Weights of a small mixture-of-experts language model, trained from scratch on English Wikipedia: 738M tokens.
Below are experts of layer 8 (counted from 0) of a mixture-of-experts language model. Rows are named up (a neuron's input weights, with its number) and show model dimensions 0-127. Each number is 128 + 24 x the weight over its row's rms, rounded and kept within 0 to 255. Numbers have three digits each.
Before each expert's rows: a language model's description of what the expert responds to. This comes from a sample of Wikipedia text that the model never trained on.

# expert 58
It responds to: Prepositions linking a verb or noun to a following noun phrase, especially in, of, for, during, such as led the team in scoring.
up0:151133127090160111094125152172081153111136159112134155142114116119128137104129150132119131130136124108113100135123118166129154115131130111147146176163105130146149110156148117163064115143115135126097099137150107100090108150100148127093144148143126094128146147127129126180103054140136189104109117135107188083128098106138108093106116113140144117095124110133136085121148128122140098173133
up1:148156153154107178163124118122098131136152167134161159126122155126109151100120134131135117097173101109124144120145080135135094107114132146114126159078094155155119119137144128119141131161119162112157121132144124126100160138154176143138161085114149146121112136095096180163130117135131108116160137132103150132165152125144201093183158132130101089125158139117140106081111116135127095128132
up2:127126125110125103140097139130149132183080097119136113109106119135110138113180154127132166108118122136101138104108108117115105120102145163110139126147145111135150104155141112122139158125095126110109081099131177165127109132188126084109135143185113100098124178099188102177128126131127108132120096128139118140101162095116104148135118066094139122142154098131094129115093165138128127135121
up3:117119156110108154150161136128151136139185130202136113123149064123129129120128106113140126111119142135161121095094118178109140140108131157128115148126118136140132130161135115156111130146087110066118137073143097125147151136142141125103069141147106154147124102094123132124108105103105106096110180139141117149146089146100165124101165144122186155108119133128117152080140151134135133115129
up4:122134149168116095131144159101143162138140143118128152115174127111120107094114120156122131149115114134146102148143193132181103148150125162146101077129114130048112126119126128144094137132113106120116095141069127127161117086130143115143137153129128124114161132129174083068115144128128098130103114116144140145108133152112101123112109091146101120149171139153097126167142121091129089134108

# expert 18
It responds to: Inner syllables of surnames, place names and Latin taxon names, often with varied origins, such as Jae-g-er, Gos-ar, Cru-ze-iro.
up0:156120139121094093114112149131116186087142133141103144131129114097164142132142109124126109133127088131098128135141126150141065160160139133110104110150092153134118101136108120077134122124099137153131107138134100153103111146154144095163123148107143172111089136129143109104174156171096135131100076144136118083133152153140173088148112157138137138149121134138166112136140184109147093115088
up1:150132084123109121103112130145123151084099155154167132111129145183083125121142145143105109161140121097087108158085130146119149133122094130148134137105118168129148142119135085138139142132133089154112151175122136093113133100124174150148117112103099133103083137096117144112116111114111119120117147092115169094075102074116108146129128097162130127141147123161130124145168116169103122085163
up2:061142107111111129149134104122136108092126151144115092122109129147142103122133138170113110113138130117093126138131129125163130160132120172074171121181128134114128118158132153134127148138121140129115117121155099121131158123125147069139118168098151132145101112124141143131133135104075120078134170109200085122100144147148120108106146116128132086148136090073121145164133148157162102124153
up3:142099140102088143135120148102142168151082145135153154139113106092104116127176145091130085123120123108126117103136098130146105134102128158096104169107101108071145153153128121136091130118175119126122136102124104128107129092106149122156096164137116155081148137161099146127105148128141108105137172101150141123133073100128090117136116128143151144195133121078140134150157132156137138107155
up4:151114156138144140126085156124096115113125128137089097117117063144137158149134146124082095138149131106111154096124103103111121095143115161097100148147111137118131163135077146143125107120143117119155108118115160147152144165181146104174111148167151110108115141145146142122171130120086126148075157151135122109146122110158116118157152129135154144192132147157111118157188130142104137129115

# expert 4
It responds to: Capitalized first pieces of split proper names or words, mostly given names and places, such as Val(eria), Reg(inald), Fer(dinand).
up3:144164102157144056113131124117149169102136157111116133068109139139147095151109137106158142123129107144124144149125165124139148117119133127129107123117142113151125104112129072088091091107113082159111106119119110189133140122110084134093131150111160115104130073126179147114137092100126104124122149140161134125119140128144105095088118108175109133114159126100122125115138145139116155137183
up4:128182147156136143095134126150110146131141122122119125164162103093092107123106125153151104144113102093113132128091170115150076118137144143111107123178135183124159123108077127130139169085156085148145098141091105145133154140126138122129145134098120140126103140091100132154143097109111143135144164140153137152161133164130118083167111150139147090156136138151111155110110151158130080143164
up5:144090138154119100154124150162145134130120112120106111157114155132089143116155133099123115058152088123127144092108106128113140123137122166126134123064128138153120094170114106114164121134080145158127167128163123097111154124097105145126077136102126139113127092142144120083126083128084150136162128131110124120177150113080115121139127151100110125130152086134134129171129101133162118092098
up6:145122146102139139163093109101132128122123140159172106187173141190103102129123119145100159138123166115085093109151105168080141107115123115129118134170079098120135124114103114133118097088144111134170148107100094140141116156111157066089143149095083125124113144132123152146114137103140128149143161098125120118156120134139148109126131091115165130129085122113132147112107117126149148151105
up7:156106128075095092139116103130076154122134126113157134172126131088155215154156118132133125105091083116135115115156103123146164115145116131117148113136127097130128180125142136145135127130131144111117150114164116153115133129117110135093133120114125134088092145138111119132156132085115097124089119175127106102130147131100111091135148089136122181124110112134099071143100078124107104133122

# expert 52
It responds to: Articles and possessive determiners starting noun phrases, usually after prepositions or verbs, such as the, a, The, his, its.
up0:089134136177150137094151128119101129195148103062108112086116118098152142121129154109138163131137111144097114114142147155125119168129107149132113145133129156124137161102105103097111167124106118155129102109133145106131150071157121149121148142113138121099107123157135140094120099116136127125128119079137134122141159163132093115114182147149175070153079105135112164148138132101134150116121
up1:143150132129106194186112086135128141141097138128115081088126119112109113115171151128138104127127111081147140113157155137122089155148111122122159142157104110174139120117153152121100131160113081088128143139149126129160136095125115120135098151146132082131155085144111159122097183095145177141142144123128121110075102087162151147132147124145105124131092144134151137117107115127111146148108
up2:178150131137133125116114168090138119154148106126116130098111159139155140093095101088122123097134135169139101172119134135111109132162161106092160166112151127125126123174147131142145148133119115109165121120124157115132110150177140093141151129122073183138095145165103114114129148124135128155071151132133103127145141102143107132108141175130169093132112136152185124160143148139130144076117
up3:122133173109148108141138113142104140099071126058119144115090114099114143106138142167138140145107066110143110164110128111113108118147127113110117146112151140132071160115132111137095175143087129108122122098098146126150127153149143090134117127129130106111095162107162113158141154141107122143128060089147107116073127113111096157175124140089147118125132162141118132135128153117121147116108
up4:142163149142149125160109122107126175149094099088114128105140127145138152117114114106088145132118101124155163147125110166130130169116066102144170075115119112130108109148137128166151105129133140122141120123158112159139149156129090118124151118155125157124153164123132153120119138109097120123160128074133137135144158142143203136115110114163157106137148135171115193172123150155155135104129

# expert 16
It responds to: Infinitive to after verbs or nouns, and modal verbs before a verb, such as sued to get, could attack, would be.
up4:131117154158132148180162150129116096163074141101161114150151156146142101144104144114156117114145106121095157101111124165132144147134140110118134168136161187094146127116087140178120125137136105154144096172125150155130119142158125116182157138105080135133140169157138114075137135101125115141119126129126116124100125099172125143119149155092167120119114130170149117139167141172110130130136
up5:140132130129091116138101167150123133162122113123098123134135122107116131132158145073160150188135120111148113149113122176128105113116094111099096162135135116189169159117095143139131133138108125112132166151109146117142110147179144097123078148151104133191126115140087155129136146114127124114140107117134117118121146095150142097185130129155139173130146118129118101135125064080161115148133
up6:095114126105109108096120167140123060114130141121145105134111126124128124141136118129124180188138172142105152103141148096125125112138110130075107118169128090165130174121081091118117106129135161151108155124131139127150113146107118124127121138131078131161167160149087156149142136124146123113116082107146102059136165124118112153123183135116111121135095143123128121120094157156097123127120
up7:128136107136134130143120106126142105089119113108123148122154138100157150129112091128116127154072111119137133135141099121111137133144123098089141144130108092104135137161180135155115129155173100150120099190133100139111132115116171163117096111083090138110110064155150148126091120152163132118121137108130132133098117125146166124142177099141146135083115140097124073087100125163090152150120
up8:126149123126094096121105108088159093145162102124152092141092096151119144155163113153127109159137127105082125165172132121143128129126122128167106153135125139102117130156103131091148116104172134159152124147154134152111127133092141106134127114074132161122131121083115123132122092114097106115086145143156089160086109179122124123163146142111112105121112135138169109149095138156194121162123

# expert 19
It responds to: Prepositions after verbs or nouns in running prose, starting phrases of time, place or agent, such as in 2016, by winning, during, after.
up0:088136162129132162104126116091136106184151139179104148117177161143114131120134074149161114125104130123121148119122108141140091111120106128109134153105088148129112165130117124121130128177123105141127150102115090132115170115152175169121138177129159104171104121115072133110120145138132118127132121083101128128172156105139131147102125139116151069153116121095154153104141153121145121128171
up1:110129112105133118122086100117107125128107123121128162173132108137190112123125094127167109145151116105138161128138135141147134177116099137113148110126157089152106137185113148122150118136101173094134113102139079096142132130093145144157169124099104141109125151072138138108119115138134107160103117090102115125079136114167071107133119097129087134150138128125158172102176137125130106107140
up2:164118113152123129148098121119110132149156146106136090122134120156086174127107133116135129105144124103088132131131165086142137135151072094100191155124164134140128116095117120158137115101154118139176164143150111133118123169106120135162128112123116176129118127113112206114164134129113110164174120132092105118129173104104110117094137125151134101093151104137170093145127103122108150124128
up3:136119145118167132066107096130110114145117144127091135143103076103136150140122130114106093126084129144110108150115101159155112143125146131117110136142147146118123120079132138120127124101183098115129160154146113110145143132105137176128086112131090143154062099131147167191125129115109139155120082081095116132105096135109113125143126134117143110157112085081135109152110139111091133156111
up4:172156142103129106102147115144119164168119180128104145138095150113188084132129085145156095103116141140150119158101121129150103142119127101158129113122093098123133114141138117120128148154128131185126132161154141117161134150096111171179133123157131102114161147150115142089117095092114119106149131133145098162140118118163138198146106128093145162136131167137114107130090112154144126120136

# expert 2
It responds to: Short word-internal or initial pieces of proper names and rarer words, especially consonant clusters like Gl-ac-ier, Cor, Br, Bar.
up0:117119107113128150064150131093111159144162098119114120160122129115102097113194121178101099167095094132141116108118151149111149161129114133129150164139148133129141153163090103099150130143146133110148126095102116077141108136118112104132138175137155120082096119134119097145131137103136144142084107156123130168171099123160107121162175113139153135126144126146099143101108099169128153121122
up1:101077126105138100151147129103121145161142074071127115138152156114154088125126135151118100108125111117148089131127178153129162109077124107086139107118122131136126119138119105118090133157138103136163082084108102124139161115094105122106129110077086151111119140150099121161081136101101113107115144143151117150111131141105100153122108153126125113142085178147109136171126125145115160134150
up2:153115131122142132133119168131123128120162082116072132151145114126167060077112122137137123144159139132153126128080131176117161164165149141173140095114069124144107102149152134138124100095106100118103149109149132142144138139170104167150122121092110144122124128105152174143143136163110118181097128101094109134133112114095079101091142127120147117128133114138126142130160137146107106143119
up3:109136148107106119102163160101146134146067104099125121161135121188098129119137104096134135113117132138081091140098102140144125136121134145167146094123086152141127115082129155132151125139089106112131157124172134154096152137149144143153073147128139150124088121152117115102128160152139138130119125067135156114169105118094128123128136154146148122146094127098113134060113173110128112095120
up4:142104093103131145128161138145133121095089139141126153095154160158163115119158093122126182072099111156160147133110121137112139110131104139116135101128142114093136174145129155123072151067150098111104124163101123130105094144125123094144127125157134129096134088146098123094165145140097145134119138127122148133082158119150172134103143097146158172141134143115142126147078123108100135163131

# expert 60
It responds to: Connectives joining words or clauses, mostly and, also or, but, including, while, as in Newfoundland and Labrador.
up3:138074125093112123119133118134128118176134091125111093091096161128167167147100129138151109130141141124125138141116115106103072139123127136103097139102119126137141144134126129075102117104059100085126109125137112113145157152114100130161147165136092134146111115158090117134128132086152144113123143161135135139138106142150083146134156156113133126104157123133171088158130187078156105126160
up4:148135149128111117135114133150140168170131128116099121133144097102104150148154105159076091100105138159139133110101105102125140140128150182138104115113120119127122114086133133128139125101100159156171135134120158133143106154128173121120148158125113105144153124143203092146110134113123084120155153127132151132119142055169126151151161119110135098093121110158107138096150162151161134107079
up5:168159132126092086139142139162122101161144141126109137134152115153142142115127105117083093163095147117123110178099177141146139131161136157106122118103130098127101101118152102082152129112108150135120111099112124125103152160146112101130138120157103146100127114159164135119075120149090152157125171142185178159108152087165142136109128152106115123139135123121082142158097113141141100115105
up6:154145087123114117140125078076129115157157137103093110113115103145165140132162102114073154138144115116115117094130088110103095143144087107153118168127118123135145139158104162143159160117128093107123081155120133154118165190120132135164123124122136170143172101141123141116146112160108164101099119130125154120100146119123128072110090117111098161131133125156127144112124146121145156134084
up7:110148089146153125158103100088098136154139139123132151147090115108133143129125134100140113137130097116133161105109100100138117136099185134083140104115124143130176097137102122167175153129132116143171056138155141147156120122152164156108124081140118113146134121082157129159142104102160152128114148141123131154114142133095166094150163122106143161127143142168122092137094144164158103116133